config = dict(
    num_hidden_layers=9,
    hidden_size=320,
    n_experts=64,
    d_expert=384,
    d_shared_expert=0,
    hidden_act='gelu',
    routed_scale=1.0,
    balance_loss=0.00269,
    balance_bias=False,
    tie_word_embeddings=True,
    optimizer='soap_variant',
    beta1=0.95,
    max_steps=9522,
)
Below are experts of layer 4 (counted from 0) of a mixture-of-experts language model. Rows are named router (the router's row for the expert), up (a neuron's input weights, with its number) and show model dimensions 0-79. Each number is 500 + 50 x the weight over its row's rms, rounded and kept within 0 to 999. Numbers have three digits each.
After each expert's rows: "gets" lists some tokens that make up at least twice as much of what it gets as of all text. This comes from a sample of Wikipedia text that the model never trained on. Tokens count by the router's weight.

# expert 55
router:506479516526547467474509453549472494483426540557580541523477431390479423533538493516570542494543495392503539506489465527487412442385417560487472407411479463413523553471493551579535523468560448516522555571557573458457543476567454496538447528
up0:470526482571599520423444560498496489420471492546548415388517442506553579576500347428489379509425548484498498513523495509406464528515438534512542395531581430577479475436492530423443505543538532520487558496548467503526427542505491553494537572
up1:477480516463568506490486464537431492497422538411527447518560529517550458370443489407582416536538428497540519443483590509557516519547409527530498490486501511437569592530528473575489543538502488581498443503471433379538533527449494578527469601
up2:446536543560546559508509467568447562479469562543528422505530467523609470475573503464483475451474412526519529582536489550544547451558430351420399425486439561459454506569487515521505524507507505559510443550490556542508540534495374423497550397
up3:509515494468565535491459483544461545552461481475547571553592567561553491454418554479501499500525520464509547500544517475519533509536516564492521507615496526507486478492467573408492546431483553503461447527546527556464580504514495588498466578
up4:488532501516447563466535552553419507543483608497418436491407470500444496389493426518551437420462486563516608480456476473487414478499433561456495546489579476527602500561390507525469541496469569405585615498529467442560597576464515419554416509
up5:549446457501549462428421378503527551560483531453409566532542407548519546462518496413442427518487503379456598463479443531571511500476435477553459425421564394527541527619563543560454457446423569472469590436483502537442539474484609550476473434
up6:491474504425533437484582451522554528524472464461410560509462506567550596431571453536497565509537556446355503506518505575533463498468523432451469548547476503474567569467585491474525502500533519524499478550477515629518531519475397505504505406
up7:513510500447591410485447509525552516547502473515392474452490578495611430539568512518539478501545556414550519429465486557534520496505489526534513442538419585476504456464489482536514583500517520578551487547525517478464406492462548456570477421
up8:588589539538577444508525440520467596472487487464552419487438484444543553550528488602505524504435447456451606496424529551424524544500484508547510459518523464481498459431549493472467566506558513449482548471493503483495520540487484487499614468
up9:388539504481501616547445451523421520542408512558519506499481543523533526510615491558485413481395463540554514507648489499424493472499597536455515528548569479445564476503531591469479527539493492501437526536560478477549619473480516572510475536
up10:505509459465486434483591529507568471511547512455548469460569483551548490544499558543506568544464526506468593478465610459484533484522455456442502457467508469515529504583455516494487483542560517477480500459522491583487445549545527510547494459
up11:510444458529371505536460470529585441426598513490576567458453512490450473464447587509517502459533595455503442514541438577487522489454475499441550528538563463516470546499545546486591501525520500488581562476526485593383462531472483510496466488
gets: "s", "D", "B", "C", "W", "H"

# expert 51
router:473451531570474513421489578437506585492460448625419474492523490458504544435545528614511491497528495530330451437531565453456550601423465409501461494520432485537499545470507455492531498440447505496521571503471581465527375495445527490514579523
up0:557512467578482523444506544545444426600539496398453587449433480540530493575467422407428510577512572427583450549566457471548509436517573595526506556517487528442560420514477490513417480544445626472438480592542418489459587509410591506431641527
up1:502400464510460434569527487443553615493454540505584461593578573558540590445558498484506490522548518416461458495548507518543495455540576539532426555433464435467446518511509441506555502420468418570466554553531504535391534543568498508475472491
up2:432448514494456518456453421558510543441500521387449509466518563477481452460441452604379526495477443460433468576508402455513537448468463499453472529397495396581445464525556517611533518434466426447525478501510579519467513592510457589476681511
up3:593463483550459530488440500458487416591504504507484520442539511541424495494507461556473494503529575465565547480506554467632415573459621560548457465494459450512508520442523543492432551486567554482516511517470590473512457457448514453436439517
up4:425502454390454483490519392507555485511537467528440482456545419556483450468515510477546454581404475575534502579427503476590576479555460419454560493556477532552472527485487562501518520584505505527449556566514424467516509612494548488528616458
up5:568592464450505449552415559475480585443462523424553511466551484465544535522544528489447388565495549444479425608471556539425552440413550622579498509469489605505429568554513577483504512490569532552494571557495473502552525591553523499558513460
up6:555529503475531447509460496503481449548560523484512511363519504540496449566475452488544444397544508471423443567462472453599455500540476544501561449539518444519485559415557469436455635439509520487556513486492530470457416454549515563472533528
up7:515516501479450385458564454496507499390335477484456463506498578540596500484431438453550617546441512551487488385465454444476529507547454491581513495514466502510497567437496470513512494513514479480556471591540523442522574597516503510471548554
up8:436549532430490525480527439531559548447529471640503564585428557497501493569504511490559502449572474493510579481535432467465522360573446532500483548498462483547519553456569479509451489527503504445662550537524552444442526526501512479483501493
up9:488620529577505488558445521474546618460511389452446409526527541482408590492504574565564504455629549477496472479501428610513513497526552461535431450516580505569493501489597413497496483521490453504535482543526448525590459544440480470511569567
up10:524509541597486482461454527576500523413467502548464504489557457555485544347459483434417487462446462545623540542505547483547555451460508439464536440523472467552454506496475530491555485490507462541498531443489516570515454475488442573583490521
up11:409545581496459668476483478463667551520563487529537464468492470484512515530503495537598520538521562475544472501486408463612491504531381475582526576595506526466474453514525448523497557626522446444444516544563569522392472556527453464503541528
gets: ", ", "\" ", "one ", "th ", "two ", "first "

# expert 26
router:491432518428496528456540597470505466466487531424486591479480417562514473496444472431554506559478481542526500505531543640542531553564468461570397531603392497440514554434438538428562636432537484492389510465457445452421481490535389502470507494
up0:467448527471586550499522530497533551478490430507510479433470491415513491526500462370501504522414559480495490474394544432540504552497498385462554506428542641513504530486557611489398526523464580471452540593367515464614521472488453517511514550
up1:555489439490441457498480458540478565614500533447467517556418486531489372467531471494532432506552511425429470473528524562434572535463534608508497487459457565484493459492566465526535478451526516489495469438505484397526486548550471498505557485
up2:482473530548568457534468501504573474586554526469511398517419520496521486524518468453502448521573430451410497402532475465513471510528562579536495489436568513411495482499502423464541553460561562525481499477495513420499499514440525469493449480
up3:498457467563499459533501514593556432556492504460558587493513509483437426558482392444493484484466557522480541482494438556583540454488456481477472450587481474608479445540482494487387596479582534452532596443492556507516492511518484443537436448
up4:455466525484396328448597499523562480409500538447471421552468532562518458524467460499480534458535511499513389490486546451516592518492485436416426495428524541488422469466529493439549542602549554421522502480455454514518467443467560431579480469
up5:511517522531487476503523512424535444564514451447392498569429483508521457489433493548489458452496447409487421463478429491558438516486530451478549559446476518580528545511504510643513539476482466518467577433511556506527506426458478499456479583
up6:507468473520447490428571406532513521501434525506497440511459503488585555523527514563541461555490479563565548433552464505471522451459505540546487514425532512352484561487504568429466541420440548524461485551576495510524481471482495495525515514
up7:506478521575554362559565544507509589431509537541435522429492530563547419524551499611542464575574438468476532431514535449473457527464570577587555509497405492497452503489542479561547499445550364499586567516421500524466503467508483420526486432
up8:551484481571506508500561546431555468434641474522470473468507517400502493391588475486516469494489503484498464482484558556539520601495434534492434453431520504546389468451571565563569514433480523552530462495580519436533450580482563589580603527
up9:463416519462445416521564435528475395571515461549464491532571485542586533400460399456475489506497505552423492496504450456496504504531478556538552518470492502571427460498413550476473538439518489475500557479590577384499521505462552421507395417
up10:482460521540403490468530494558450632478513505470539397530526536517578594456489522497421501532549523536417520444475469495524467550527482458564515578429452540506544525485570455423550559478500624495495425475509481571495474490557461476542518515
up11:520462462500489541437490525470434390556512488453545473494474539381594459424537547429566543527537493459455512539529512637570489469512479451495519460396367492576545438462541493515434481555582484505474505420504487573556469520530538512487576493
gets: "and ", ", ", "-", "n", "or ", "& "

# expert 45
router:487525506589467525560530495493538482428499483503547527480443462534492586415556486512591499485555495438516510617375481512457474445565548464604466544527501403455510479458531524503514442494471496460449480464530556558434457479406442535510455471
up0:461520476496511440638489535408472481458528533578536532566470507518487537598510521432530484464556438519542470505398414421427576482454519407590521500474590479455568488547511499497556476504592577452421526407520576513505508547481523564486521483
up1:505595456500552474496511505523518568377530519463490525348622324550372583423542504568500453537533480482583496528561433442503486491512550452476495541476514426546487422530567566429523460559477606525539455443535496460472476579411490552415544521
up2:532446477473582526450459495415544477470453532492510437517544478521362476542393573490492549431499499622378341558539537591490463381550464515553482504442452524500441475415562558539494464493504518490530470472551430500537449539529456542514508511
up3:504459430501538459399543429427447554439419431467490566427517479453540565533483544433537447592515498520455507495550476508438520426582446542453510461511565524524507453528452593530616432514570492483470467485385531445461474548567503627556464606
up4:445513564535450458538513526462426437494516578501480478491507524583475468507471490535540494518483546559549489474458472478542359521477501555480569607445450504503507482488569522535482407478545488507484486476548490442530528494474520484465477458
up5:459544432525487391468475472461500563584409464493580495488568515496446540499519439462548517491465626472540537532572441598459415494476416529518543489465529578534515515595601543400533541569522483553494464462544499545552567492444578578409456585
up6:486524548454484577550508471508451503512504453529507509590519517503581463481477460542498533508448557468474593452455536450555529546512500559479504534571529472451452498529429454536525542511515419466521468490525556477527575527531505546506407501
up7:427505503452420469488505524481459545557478534512434548589509531470504568527433576488543616475513629450478529459501433652541509571427476495486550548417503471567516487443524525514475501489488473497505489435550566474457498516530464497465540466
up8:540510437512499410445504461527408509476548539586515531444505472473424585502510480543576573400448438616525553424507489512426429494395527494436490420362378448530578597521514639580509483468509491482572516544515463588496515568537517505448493401
up9:494466552543527400528524498517433486569576450516495508514608583586499493596462495593591463450460487489421530486507471512473583555483474518560496487469524464551494617475500502494451456436528531468573460471518525448514451437461463484513459523
up10:551606543475514537509495492446512564521481593547483449548425522550561471486523469498620437465506458498472467427545581435567481496443497545498518627548420541528422622568435498518494438460416533452539476471550485551528441582490375562404518483
up11:511482497540448487504510555587542492514407557395477546435502490598426570437460530596512476431598516563394483595434586494494427449568464548535514509444548461577537476481522490476462534495492590472460390561396537456525425408554586549590461440
gets: ". ", "\n\n", ".", "\n", "| ", ", "

# expert 60
router:520416559488459485556502486508502514532519449443475419436443439504538506463403469497447470565524450470527498506537477553515484458481540523498505544549625533491430480542545473507442592546520511424511499557424562493485503476441490420390500534
up0:550445512483522487457475600434499478460560572464556494472511618489432421622590453443499416519571484523509489519534413534520538456413477447501467488536531594454468444482424427528529560510436592508583497442504471420552471545432505547550516555
up1:440506571481595377561384559552538560461504536529489404569495520541543460556527509514524544535554527528561483467515485544535492522524532454464595494459506556556425520519515455474438545417479472470500582498435489495517421423559485489581511532
up2:519561443529477482503409476475538561524530548530599384518517488523501445476539419494536625481559491498431510552480468598423526531413446506459480530510553530516538558587567556552472528459479554597409450564474573495534469419492520400519486500
up3:527543497538519489424505515514465467434365456414433508581528378479592468581549532477517524555512530465446505448421557526465542493517507494495459483536422550554449542533509468449545521524504472466477526536531473499497540539507555506506475530
up4:521496573529494526412391550539551473456457542541520509481572528575434474419519449522584455506529503441513455593480490586484535458550536551541481486525422512486589532424464532430447392632500478520562511358558475482438634527447542425441544448
up5:526434492502504461528482408515611529456470480453470532512403562595542501461515531489462402564471469431570447472571620499553377470551453518577526381574541551458537600474511439501537430400478468569442508564480453458524554523390434451459507395
up6:421527464427466539513467467511532557387388488486501490478526523418563435535475453554537487506445419488487415507552546542466522560461496577483560448501550530481491471457489462539418551537414488414406454503598514486451470517444470559485412481
up7:490572441466524509506441485510482508571456405455425455540456521529512499541403573481392409451622461479489471509560549409525567521501488498430524515524545477439543514472463463518589581453522537534456552410615464450530533477417577507471489520
up8:542482483543450425539496495531516538481444390548517421530533509464445490510457468523461531438524450480573501575443516446487496544498503438575547509617414471579510475494505501582460515490507488501566516506529457527478580547400573490592379487
up9:502486552458554507544539507482488506495504570498561585502546522561514487451508394525367586505533494474472621544638431579435586492597564456496495450496541471470434434498523550498565628464460535535512470519533517493500506449570453508524536541
up10:484557451510485540429382530526517478488487567457456430528461495470495458412494496445384549484533566460514559491522530473506459591466546516537512525508482530460493416452514456547457593472564433589467533463615547493528494491487535351539605452
up11:462526493535545541448470473482476541573495555482438400514491428480475517550428496521518586547491561590499392460441534492495484395557490507557498486473478479422452545530520577576432531481566396447627617535461580522586525537441562485622483502
gets: " ", "0 ", "1 ", "2 ", "3 ", "4 "

# expert 10
router:483558622512420487431531513475551538557485451459510434518535490561466547434519537479439524514486486514558467456463533490503548540442514456453494504561501504450528494497492556459499580471513517438514465511513400475570471525497439525496532488
up0:487551458458522576557582477608437488484481555485522448533519495515517483529468492561470485517441562499508516380505371516434476472466498565604512525538459593536450453497304556473543488470546541490502585519500469509601517571469482564428481608
up1:518494385491485578515419509482502446462549506496513565469513518554508563546346439533543476541522577620488520532512478478554486579495555494511396474570404443482469497497495399510572485491513548467453470523468517458566506473413447539509537448
up2:518420536536515465514518485440547432561496548550477539532533542505474488488530468509530534532435516537505434454481517494572491430533483513396584589527502543596508578471497467520553525501510488540453512505459482476517498455499470495555464350
up3:577509531510486468585539538464493518484590532547419499455427537502545556510553539613510472553600414584512542469380411588532521450491470536488514454536480563530492532480434551608514496372438549552525540459557527432519534504516518461543520569
up4:482486500584596500538555481472503506543661531525473567473522453480535476568473565436430415568596483564566490505515463457466558597455466447513524596567523466550584468484567423539490503572513523510507510516621410551461448529469507538537471503
up5:520462536521480473461381361533456547486558467441512501510444496424556480552496482541511495524413503486528524448528475441580553538482490523469534509525547516459469531485481461525506495497405525429489533498458636454498477593476482511468530560
up6:482459475469520567486454462552517510496506546516517509523534525553564482578514504449449451408507599514498486494470482485486477531458422525486561625514529467572592481490510539571484503439550492557456469496515545499516500500501515453449596521
up7:407519543425462486475565519592442530472530507468468474596502473455553511535485610522573457508463483473511409552484518564445476495459519490505432445503557426520464543461537469510456541569509552546451468453495476458528490383494526496572525511
up8:552538528443512547511499572552532490490492515421461509489491468515525527575559560440493613488601498580476521531508494494436541497508467498582575396535497484517488551575443482463471475545551531482513507505524477561484452506509564504415531454
up9:487467415543487656393542449476557501503555505497565469508421592519483531446556515532529538465494573492494590425529555467519493501442476480505451511526485459501422431431566455502533482534551457531513464491407500509533523485575464539463538398
up10:532554564459472454458485508475454528403572552545487592467552503447485463426514510399456463464525442526497503447429495553562482537459476485503600544498570552428503463523521542476497488516506513526530563530592487438529480591468549541569595628
up11:550479552486516468478510517459523520441554474490416436466468563487459530425479495532444466552420387516541565467444572553458468461495425570511503519430558513549650573640527525438517585473515541565531519480444547597456497437496578492507580451
gets: ", ", "–", "(", "-", "– ", "), "

# expert 0
router:470538451530540495494488501491481476506423532427516474512414461523452605486374508501348512596580482461520566514539492442484526462550571572540584491541606528541477488471424422650581423367491399496393411549519527554444594492513457454474587463
up0:519506579373468549435371440506486415523467447464528561438545501550508526452436491544541511586592556572501508523475487492412408550566486554565477450595529500498472460475557547512577449500570479515413466563562413543510486585536465531472529515
up1:472458548560561521486481490425499559461443557413490490507424381534470498528475546482446516554523483564521450462524527429483438538520517520512543437477486532514436546567528427481579595448461482517493574542497460481493533517482519493505542540
up2:375528490457486558432531407451458578504431568430417509501566515495441463559531524317496500582550520502520466569484437536486494507556479586475507526486462516457481464476443498551540364443541598503438566442501397493517429434434436426555540531
up3:530413530391470526590530449574539506450562626394479504507504440513540498491431547486483392475441478583490500487467491421436490438437539469519494539519529584645380500476442459501506556558424493523476533510579432530470460479541486463513444545
up4:558527590410478489457478529483533498437475585432569505556501507500543578463494496533490471533567477621475579498456528468469427490552524490462452577556473524516482419466507474491579421549430520520454450425454479536495507566508446517468516419
up5:457590483519431601468490465536476547517436550531557429543454565518545467549564516561538435468483514446561474509473510453453417506581421549494530524454480470573459512485450511570488507505563520580471512493428514554596492551565484423506466517
up6:532479485464573507528548542414497512515458444457532540526493477459456381493472547478440517476484565494577465493498452517469506492543568536561452612534479494429482475422483538545484511515484408489528528485445407417452610564370384428476511508
up7:515421454438492535539497517625492490554552566499473576524429480514512521486558503481443419610445523409459493467435513498432550479547336517436525618462395444534490564482552555557455508440521565448462470530599482504479504400500528497454512497
up8:543522472458455510580606577490490424503522543449511496462495489572534473482543512437481451429549524472446542554487485428533528491581498547417452476503527477522476506538500476510405523553539498427485413513524477548441449579526459420397524588
up9:615516447504509584505580475519504513535494505496454456571423420547474493538520513475525464436570534542448497532548572462476515443510452479564502538523482389598507513555476540678467499516493542501427484467389534503493476651549550526477543424
up10:559480562435495566481424452540547470500535495585647462549499472384509467532504562424448432461454512497499534469488537467504505481536532538563413494566532450438481545390496487574454455503434461518540482473521470470491475563464492489548514453
up11:416589506515480481560523423500600523554549501526476484510534425403503553465557663390536502514585500487527561487524500560537427451500543563573502553490501513542503540570523453548553501435539523403509503544556495501400514530414589393506477480
gets: "S", "R", "V", "L", "A", "-"

# expert 7
router:468436498558503457418561490456510500499513436551495430472609537510528544430475464549526430500489490488509490472478477566487447497516489516446501512539419533520470490599487454512479485519464472536450528547493482589460427502461469547570553534
up0:538527514427498492424504364466515508527497480546493469415438603512409580488390531531528500490548547494485420510524482519473535553476527451514495521477412417496550474568436412492543533448457482510474526567403497448540496434453517487479469577
up1:517435487466585508480428536552490523598494474493475554436421450480530442520607579572522519498564627453576400476454473470528508462472601543470570573490501454456466455497466488463442459477401464519506413490528502506505455525589535444478591520
up2:551590571505548511455490499501462497476490492452382528448535436482462513448640513541575520527582535505504600557483434435528446550563488622458484504525561543512528400550564519488498489455522451629463618488458517493500540505454545441456520567
up3:501557479448578559469587390502463556510466528552608523584541499476564570532466507524543502533473442481515558402567521495513543573470433515488478524490447555456540479499483459543533548404577555527516489520505508504529472498372507492486466538
up4:517511453589457548497468475491524530504601509532396424477581562572428505527525502488483561494524591496577501507532528433350531450448492568503562476513535516462579542557402513543454435505485454545493436497571569524577480485459671465582510527
up5:498472505466473514449475526479492610528511371553543609479485548574454468533466477487452470482493477581539459522445560426592500551522519514531502438519563540528379502507466540501505505542524485416599582454422511499499545523501551505442514589
up6:446421544555517456429474521548568488517531501553593539471477503439523518511500519491566461415483475449447450489471416503466539593510474501637499572510464518484508453413407465560561603558527577569462513495511423533525501498434498467578421486
up7:464550461542420499523406554554514566595470558482501590540540464553566511502561443494487419569510596554522519484511501466500497495475412567452591565503437411541460489568500515423550440499476410490549573445466471493474411426497429537521533400
up8:497570451495490420520431432474539520486576445523520520431466412471371514510480476611484398516445572505623492467457507479499627441549508555557569585538523432589521471455551540545413459562536502479424529514555588448591458475448464453478603486
up9:594428483519576543422464533586499448535529574440395477464498527504499501562500516680577512525478528505611457538390614387501476467568429442570514503505552514576512576469420515519508519584526381413515450514510419428468554520479438578523482452
up10:623507465558487473446533520508544496454525489511406435456520473529579527518565408436593391528598528542506495538486435504534518506564536513432528465484552473579476530494597525525573567498464496520418518478446515562548399511540479555452511433
up11:533488544505491567532433590485608511523474472434539641536569551369500531426505541472531483511513608496485499495548502370483428497415469496495532531498549476473550508534499479466551516562532551537478455420469416502474499635524590490422501537
gets: "\n", "; ", "\n  ", ": ", "); ", "', "

# expert 11
router:477452422465561473423441531480535579480472515508384555519548474462501432516485617399495428517512415539495508493561411472512517454534463489489540542508619480545482515477495471441469601430472474439408553591514485517438460488475472499445465488
up0:541556435554548426485462457458538555531414529528602431399430479467594554460546493582529512454462553505416484454461501490444501592484532524439434540496494483513458417391570587512613537532501522389506531514565486504531486447528517592580531484
up1:540521502468364455509481439529484439500454481425600645530443608482500463483444442486461545495539494482434554535483518449520458461586605520581541530533518512584536549510572423580483510583523521507493420500494506481587369478489506534488511476
up2:536531459486515574523579494509515467562501465455421592516589521421532455539482509395482592468510510446478562482463555546427453536450477456426576491557591536589571515429529556524385544492436496481416535529649508479526609529471432456509459487
up3:532540522504533514488543494630496468548513447403494610512542459478413484558521439497549534470524470428525439542531508474393478529450482536537487478476519386511502553498477539599461568543543495480631524494527522536553527565480529429577499555
up4:543481505469505591410552548556512535498530525499538467532451507492436420532458499523517447469448405541479561509483474614585469482494500459458446427523546477524502562439434613427552551514553509490497543550451447475512521535514539479506500497
up5:527560485546613538513443500575490541481523650526547440605459558425443523546446435492479441448494509488559531560542474443518419487506496482546561515432516496461405512533560547570485460455453480413483540518523488396602439516464497493491552517
up6:482507602500533467541529477465463471573572503446600485516527528468544494459439538478561485538577540442457496510493442567566539470389474545448473523519512543459509516389479482453538538474602497500601512458524451524446486494491450620520595470
up7:490451488541518567415432490465498479543391508522575521462556464540553447527486587487470408424513482492493496502571424537523509518558513510611411476540531320546548526439574527493470551456438460527545479552421501492490573552459550510491473431
up8:550410431443496613451588566434492547504482547594503511540540606505455446455470585474529486538544515557530512505533490449481544405410516471490438473582370429503483550393582431604466593512463566471446545575496476552435474589450534439450538516
up9:466564483548413434467453470427507447507493550467474462526526410477473530468471405476498469481501496488501543549485416553560485523497492438459396504474513495560522521594547424486534485479528428455570478440441449569604461520459555475500456505
up10:616514589548493508567508536499531510488545515540530486449505490525416528401509427502386462530517475452552497529481558528506457426578514471575394545436488453465450505426449518526415475506475467553439430530528487447449503470526544471509507474
up11:475437544460479598530608564466460575559615469490417422522461480518484540441538517507516593404475492514467498454461462575578506507473593567502478520527565413552531535498498538512507517490508543581404545476449564472513454486467458535536439544
gets: "as ", "for ", "with ", "\"", "including ", "As "

# expert 16
router:611484482443497588573469492557483672564487513498471522487568466520479472467591572539480453560464455447528376590459413525509543502465454454450462570568491408485550455506507471548493565457477476491520514536499560520437579492487450500563561470
up0:459461402485468531487443414541461416485466491550585507435455434553449582498531575507452510469516465440444497573509424525529474528554528474462543474544542456481551495523537418532482435516489558552496530409507447508487557506468462483396511480
up1:533437517535454524503558538525549484464497435505505547497559336604463513464355554522596516475551585477575530404603483475529588541568432481579383491478461519491601550469504507508631465546573490559521565484513457385450493533450575465567418468
up2:507470463438542369460457417472514508421454498465463529488479483408568492535507540569490455509501655459474405617422494512495568561505476520582529497502577464459414411448576464454423493471436487574447470543486509569556536466439435460638581522
up3:497488515496452502504519449506507559549518444513548412523508508540434474473505587455513394486408491468519397518573555497583493509554485359528463489540552484537461552458460485585393530467533635492493492499431416534539569515587392532527493601
up4:555557446511389476461484487499534520488487543400537484528474518533500489480437439538477565596478494475472473549492482541457501591394571555465387533408441473572460562509543453494481566414480494565530470496450573346502544543546483542474584534
up5:544420469500543553554523483433492467461516466465552459519416523538486494500545516413475554484590499446587535491512524483480514498485474492535499476507481488573489519473585506504504469445509543468472466548388508520514521521467452461434417531
up6:572479519410483589414505564421537525478657427534492521509444564500481489528512468499413505493510420547536478394589532623473528528453511466436528524551518559506436441522551556566534501487502550500436514468481585443471479543480486513556471488
up7:517604506461481564560554529591540511557513510520449558455494494500534484510507551448482502529437482627465452560543556510503517429480515594524556597505505515537508586474478532593496565567486517444464502495395585495572486534451504496503421471
up8:542389558523469594489577518525533499505471509486553584515560460550554511568531476559539465408522504543542502536424608462522570566475502499330475470493506503555472573548468477498515559550454566498470571497451509418535663556473456501482459429
up9:475588422373504538539623515474464516533517504517580519486516523468580454469557425547423490458569501508561579440512477492482426541468504434455528518445513486544461475530469554499507542401455511432528495441604438464480456553527509526528520431
up10:489574451486497462523472428501415516474549430518465466414475548506467492507450457428477433504465567557556515524437399404608530494428545437550502520592526503472466436537426506513521443468397522521446555495552519532458476554580406496493540519
up11:465543485442451598525425515528539505566548575521505538550555553496531493554519467503483550485490408448509481559526532548458528362515443500494516517479534467561473396544561549521457501458469525456497504455520392518457453379468558558586476474
gets: "- ", "| ", ": ", "\"", "– ", "("

# expert 14
router:449459481504609503493524512492513449522555453476432505470514584466490457534557521581540559452471517558536539442415529526562514583438568450535556438485442471443537554523570546381515525540415566444432435576524546546534477519538502504431452554
up0:459477452496549544468514426483515581510513441519533531511537601551538568495507503526450456436445503473601507519492400566533510438464550443472434500545509494486488485510487496430512500511470530562500564454501472472434536467504486570570485574
up1:495449499495456512512467474561481549460453442520503551455535536427445520561482599511489480529474510566471515501539534474429552587438450538457454472487564400495472489506470592486513443547492512528413523518431519454632509572529547450507509496
up2:476552433462556492507524501496519502450459612512515421578539452487498582472453532490445566494555534497525559555455489512424465519461545526481420512501529509447485588467453589490606507533413483454518529487609528506594480474462447611535544516
up3:453581656489435471521528527529496497417490462505451553493455516578466515472482533495420488479494443470421526498504477551570504381566498536481521495464396443511421449478555543460426439555568480522549428459477522458556582458496554551527442539
up4:519470524499472574477518468518508551413507462433529436476489416454487579504517510480574537496460532499479519456576544457547484472494535470510409409462530531461539502407460436456523439547441593526408466485355467550629419614456419483467521480
up5:434459494480512496522465576572484474543497431605593532432510559518552448432524422516479510543488503508542488535406547468504427492478454517465483418529488547507428474441520426487577558545546499419460521479530538452473427444374607476455499471
up6:501459519524550503405534448409602556583509520566562510559466528465427481483583482443493534494435543472544508434463592492538533456438485549514420483470502532493448386512555547429483549478478498459577500458419445505568506548533399434490419485
up7:493568502507508493571577551498562513476540512583501459517576523511572405493547445509452439482507621532472564538528436478493492473483441425471456501590582417476468431431506497418472561570470616537478449594483543528484510494440428508582533477
up8:494465540423494506542458484604584425434450555593574516622487497484404495540475432500513457446493433449555607478460477442520533542516478530456366511483605467429429531567439498508470556521426619605519449433523506437442433547498403458556352455
up9:564563494552494521532485528504461597514420429488554493472471553503486536487506533520539455461529508519536447479632522555487487567472525572539432500501445448576552547491549494465559558575514554456524583443512575479511419518393477514477543526
up10:403546494553612608506556535560440466421536560413537544544521426494609552544527415478571508567472375547538530542474543559417602513528492598542470474432547437535559554526447513446511473458542530592521524530527436468443538515542486442466466546
up11:517429515493479399451463508515511518524509543576526445508477556411485406514510447429449428547503586435487548474538489482499546588404441409465528419571519446571494481461459517487529435498565557542516449477473442471525397464486501473470400525
gets: "and ", "but ", "who ", "or ", "also ", "while "

# expert 50
router:493463542423524511502565564565473463503528569541521494457553440453581419473521504548536498567509452519489531485452526575468441496470537485563515464525513530617422464535479582460414593528473481439417409566502522548441463505519413541500502515
up0:412472572590485455504472481452523453488476487458559437478562447399506481473488549417491463501554433528484504571534455476505386587533462511441475572480472497451501496554510540480496456475534563534530476491450490449540531505540523525446490480
up1:557514486502544530467537497489567486460516488503500517464486518508491498467485475477443512539477559615473455477541582475532493489473531500551495510476453525477560509454516586458504508595549534553480435481634496499485469547549403433567450476
up2:570407479472515525476429550493444533496496452511513410509620523457483535428602556446414473514539516424426447484556498645367595584534541459543597545593479504488440511552437411500466533546509445541491442506467460498512474522449489530473550465
up3:535528482484406479583586502427417536473501468411504585605496527485575527409515584472474549498499461472512444455447441643538522504562521597497591505424545477550504463547435465445498407439525553525418491554508490575554543523393427474546548526
up4:440517562535447542497419458561472520499504464533485457472396525429520488558559544549458558650467519474470496380542469539505558480491475613460454496509447474422476476414641385520501532524560464469445468437423575551517548423503499538519509510
up5:549513604542521518458391526513604509508582428483474513490475555430472426419571491538438478510558508544561534470470470489488491489510472469412395465525516464469421602495503472536553450532437457537524637449493528497524540541489529478484455512
up6:515421475534520582543577555416488504396466439467540462516554462502524601566434451498530492490540528542502535398537526509596507474567460517550458500471479520503449448472479543598490543480520498603511403530474541413513467504462441554506534513
up7:436561510460467453536554537501451488565441546611547480521531527480474525523506421519480565562552493488501518579497451495517590394525497604514524537493539528631501493458525548494461516466453510528548491441507456591452420495621483557577513524
up8:416579502490462466476504501451507438379451494549440482541431505457539506527436487463487551487516590459394526495404501484434500481578475524507584481555563481551531508532535465455565407461527547476512457538472441541457500464433536519460398460
up9:510531463570435441514525532522507492569438565553520574440427445506621530481525505536589475430487519536447561425546515570408473463486478563515577563507417525463477527455484569474508485430507536570463561501445496500411502431461431449474488516
up10:503525620474502467512472525616449546500441440487400500400494431405572507457475466491537517460411514457487501566500542539487509588501523488432515478426448486495496515619476476375511531427479448508557450490521545478530555512549527459557440506
up11:502605511514555490484548566487482426432488569525478443586544419554503525537593495397565550466561545469494524529520512570478575460466486563539441599542535480473469470444424549597524604561527459428500490438495454421551485525488554525499504475
gets: "\n", ", ", ". ", "o ", "i ", ": "